config.toml
d_expert = 32
num_key_value_heads = 1
parallel_block = false
learning_rate = 0.0012
doc_mask = true
train_tokens = 850500000
dataset = "wikipedia_en"
Below are experts of layer 3 (counted from 0) of a mixture-of-experts language model. Rows are named router (the router's row for the expert), gate (a neuron's input weights, with its number), up (a neuron's input weights, with its number) and show model dimensions 0-191. Each number is 128 + 32 x the weight over its row's rms, rounded and kept within 0 to 255. Numbers have three digits each.
After each expert's rows: a language model's description of what the expert responds to. This comes from a sample of Wikipedia text that the model never trained on.

# expert 28
router:094070101139139125148097172113095121117037090106133169151145077085073094177159155137123118153112166160116160156140103121128172133126155128106123159146122155107119145167137114139151145123148083135211165123104044115132162135066180118113121157130129159163104174070133136123124114094136161122135101168105164107097142149133109129121154044145142090097077124104165125107131113144161071111125155116185123145032169169150122129109146180049119148152134101160147144103109134125080078145135181157111122162125068135167104121104123046077213149143138057128086110123161159188128125120161113125
gate4:117075116131123113154114118113089119052139117108156117148091150116143089136152170124125092175152149142083101102163145160114170137130121108135090107080114143109133146165104085090124190126130118143173088111133182105200109118126146087113105142102111167119110169113157115112174176162137148105161149138098092185137090084196112110171160157128100118098108096105138150144122204183103101160084127158114186164049114128107113158117085167122203114152121134171153117069084120134091137142064167098145085129090129124163123149157095049151150055096081115169089110111165184181122210135095121127
up4:174081127118154144128117144133126092012096125149150133121071151107132096137112139104117078127164150163112133114122121173140186152154149094128071093120171160129127139205150098135150175116111147193180134141111152129152158107092145112128124122154088169112151128147134112094125151218135169105137115130133052141111070116155111130148154170086087150134163072182116132137111180168116134138065140149116093131053124150104172138107100180154145113149075111121127106095131106092072125121109123164096132165115095204173124111138121093124135093060070110216088136134192132145079152134069101133
Description: Role and career words in biographies after "was a", such as member, guitarist, publisher, Commandant, plus common first names.

# expert 2
router:142145048095127115111131106086157162154129162116106144116129070179077103132129110151136091144121134171091122160121145140122084101086129130094167130193081178174128189143070108191141117105083051094176156123085061146138123128132165138123149187177136150178126154146139141111163083089156119085136146180111180134098157148121112112113146087147174123115072117071121113145135151114173084131153101109118165104118124154135111071115103111126116144184112169109158140118115133119127048083132207100148159120168122075148171178156160110126093161156144072068070068159121136147101084141144097172
gate0:172073047127150162117147089125119102091071142163107137119138171190162156085148110111176106112174120134146106066103135123087132149120137132139142105139153175120160031116125157157145113143149090094092076119117088155090161146178130159114149144183119094128116078099175124058124090087174146151168109133169107091125164113173134077138097098154158108157133109104119115167117101210104128097157081134162167116095091187132134112128095126102142136164179162108136134111111146148145109079119083094103100122144153177148164130146190106165107162154082095100097158203135175118078085154049146131
up0:119062093120184110137123122155196198130094162111122111099106123148125127122115168130127111139156072084129101148137161106116157119146112141120134133169069163095189030137120126126125126038168122141078131116076150126118191111147141067120150142137171042097114180149168127119143159139124098115187142158144161182120156083174104101146114087095131083178140149119152103119158143120131120112192103086126110115066070128211094119102142151103128113113189151118095117087128102126170149138169163103147134126140191155146157101145131122100116121170086147148103085232127090136099093119109103139
Description: Minute digits inside geographic coordinates, such as 48, 40, 00, plus mid-word fragments like -ville, -idae, on, ar, and en dashes.

# expert 10
router:111089090119084095142140130072135169164091096102150105108150096152115170160116167177041167208139160128120052180058134104174091126080133086104135123118084164076146165178166108181125099173086126165143110205101121154151138139095167087106161138166161188154134171136129143113132100111075124082135174161134143099110135146130120178073069101156133109097102199072136147119123148083173110112160119113120092150126106124195086092123147130126080125147083112197149106182128151164123068105122129136130102125130099090106140141109127123128136145148178090100112089142128173159124110107146162156
gate0:052119095122115099134094142199135154166126129151154086120168135107137113110133177125088115161164150095163143111108161139118142163180108065127122135075154164163086061097136119136191110164154145130106126124134121065142090198151173106109121092128165089144143095151137166114129112104206185097142122144061108100064127162167120062124079130100086194161061160160102157095180088185109165142152137164150132121135107100102134163077078205110106154141129060123086135135075118142156118132124154143110169111132129116158165146134161142185091190160105132112097139104128138099099162100086128103
up0:172132131188175142088087125155110147173126153123139157157080113113124200160141107086145123112115166137116144067159156118122103098175154182120105130156113053142078134127118137117031116104125093136118083105114118138180098137128152138116129132116074069158082158154153103116124138163119186162056148146084150136130126138097118200125163089109138125114198100143082144121100158166144115059155127116102151134071206131126193098087139136079132108097112140077145161070114110138123105153154127118133168109144163117055075111198080118093125170058081132119120126137113066153130167106146154125
Description: Words right after the, a, his or 's: possessives and adjectives like its, her, new, successful, and noun starts like epit.

# expert 9
router:114128073146091078174073157094103163138135141155182130134139126085099129199128180130156132180040183147109113166146124137185122076140143107099158144151070165091089159133116150150166113077106075090147133160125112115130129132114130083172150179115111129153119145137142177136113057093059115122130140121087128128100111167151151179128111079157175092124124102064116130155120139061183100136199156116117102032132188182157118116075115160127105138073105141149166098120092123146101110103113200141132143141162098071174121140101152134124150141124136114100121064172134154179153139114155144107
gate0:130161052175102155187053134131195088073112139140121174125125152086131128160117213117065159130076152126201127143084073093128100100146175152140156141123211123102102099109155158152124142160099084101118086131165135180137069096141085139158135152085125147117144120216110106076133140144131100140080129086131113167116090171150049129123091119156099114183155160106121092090137133091120128133161175111145151080178149105145131129126103137116097128063143115120089122191094089086106132082114106140099140103121090072168133130117111135135140127181155131116162103089076148114160139133106183130
up0:131079153154133158089186168137153135098120118146138046123176096174114144138132115142113085132115070131155060125132124060115076148098116110126096138135125161145094139164149119075099090109120141184121131139105084122111139116126167121136181125191141170129160084120110085099156103141091127148127076093128102045087136125157223088106093119118204166158102186127149136132174159093153125128092116085210083159171091142198107084141141151123168111149120130108157102066137104139109104142157120112133141171141150103107187081130145167147134078109150115152116208118163063115152117089161124158
Description: Word-internal pieces like ill, art, er, ell, ley, ville inside names and words, plus station, line, and table pipes.

# expert 20
router:134087089093141138089142152090103157119134135138100129171153115123101075171114160162231157151105171188117149110134115076124151108097148135097158158144109159024113112178092095156144116082159095114172152125157107139093164144101158125101143169180111119129106170083096160164195117091144114160140137163146171142083174076144145085150134111234147103071077139122131070135150149122165112141141134094185106100150142166166127131095183132107107131135133066168175097087135109160149104147136129101134137145087112113174079121096133054081136077119102125100094104137149136156176102098120086140
gate2:156070125186144129113179085164091159135157031118104121118088165127163148102154112186175169107144125170155124086120087079157188146113095135142122094149159137152151079141158115111087128085168104185153111120113103130119103087168200149091148117081107068084126186103089123155091136153138129107102145108149140143103144132095221114092155165172148094109071150106043122151123107118139152158167128191106147111126131100156117117155096154131148124119194135083151071159141176118099109137086117190136145145164076127092097131140164132131136142124081154138079140102150182103127121091068176158
up2:071152122124122114149076126098134167159118165145086158117151121121076140149187132094118110121110132117132156153141134154084123100137152102164129178055118167135080162079150146114167189110127122120145120114164181167138109158146097143152121135129128156164151110154125153081162125188050096148137108173097125147159136094168016096194153133108147113123142084108144200185143106081094080089099118066140120109107099147148099141127128123156079114147101128132123206094127131183116108089167124092116079128062143141203141189147087135126114089088131077146144107153100060141114090153178112080
Description: Auxiliaries and prepositions like as, has, with, had, between in narrative sentences, plus becoming, and digit groups inside large table numbers.

# expert 23
router:119124102150092117111127198118166129158087125117096165156172066190049108163143111133121127183169145165117118138111092095105085142126112123119191147143091115151164148155113121134117079118139087069169102117088054121112122150128162128139131179157137148170137114117172117121177097119154128090169099157115123144135120192094103116083150095136201134138100124086183078110089177109132058129146120133107096087093122175165130084098122157107062081140158130133160132124155157129093081154113167150101169140145103117129122138099099118104189175129170076077083074136133185216121134172185094158
gate1:142185154164163176103123148136118052183115131132146170119084090134119098076197118080092157092124143142134116111114125134160096108141077158164052126143139110181157126109092087071135165154117135142162113114135105120172124122153163125164112154144139127100151135149174141164106160169165137101158058060070147118140126140118103133114161088092126087154145083110165108105127123132120119081075180135106111087105135152117175125176081095127158093173149104142089108102147185119191138054097114174110146103138193143186140134170151155176104149111114123066095126183139065119192177140199131123
up1:066070146114097156133137073081161089133185072076111102106156140132185140127134101148114140132154147116085122173095192137136143120154150074117122136116107182131129189139133081109115102150161110102152130127177072146138100130170097072140111126158126057202113130099068160131085149156066191124131074125106124110123174143126154170079140126152213131133148170157126097104111162155132131120153120132164152095157075126164186133126192162118114135084096093126160115146139144120137106109136070120088140141105139121140136120118001129116144076092152114123060130100147139065157103133176152148
Description: Line-initial dashes, colons and = heading marks in infobox lists and section titles, e.g. Coordinates, Predecessor, Personal.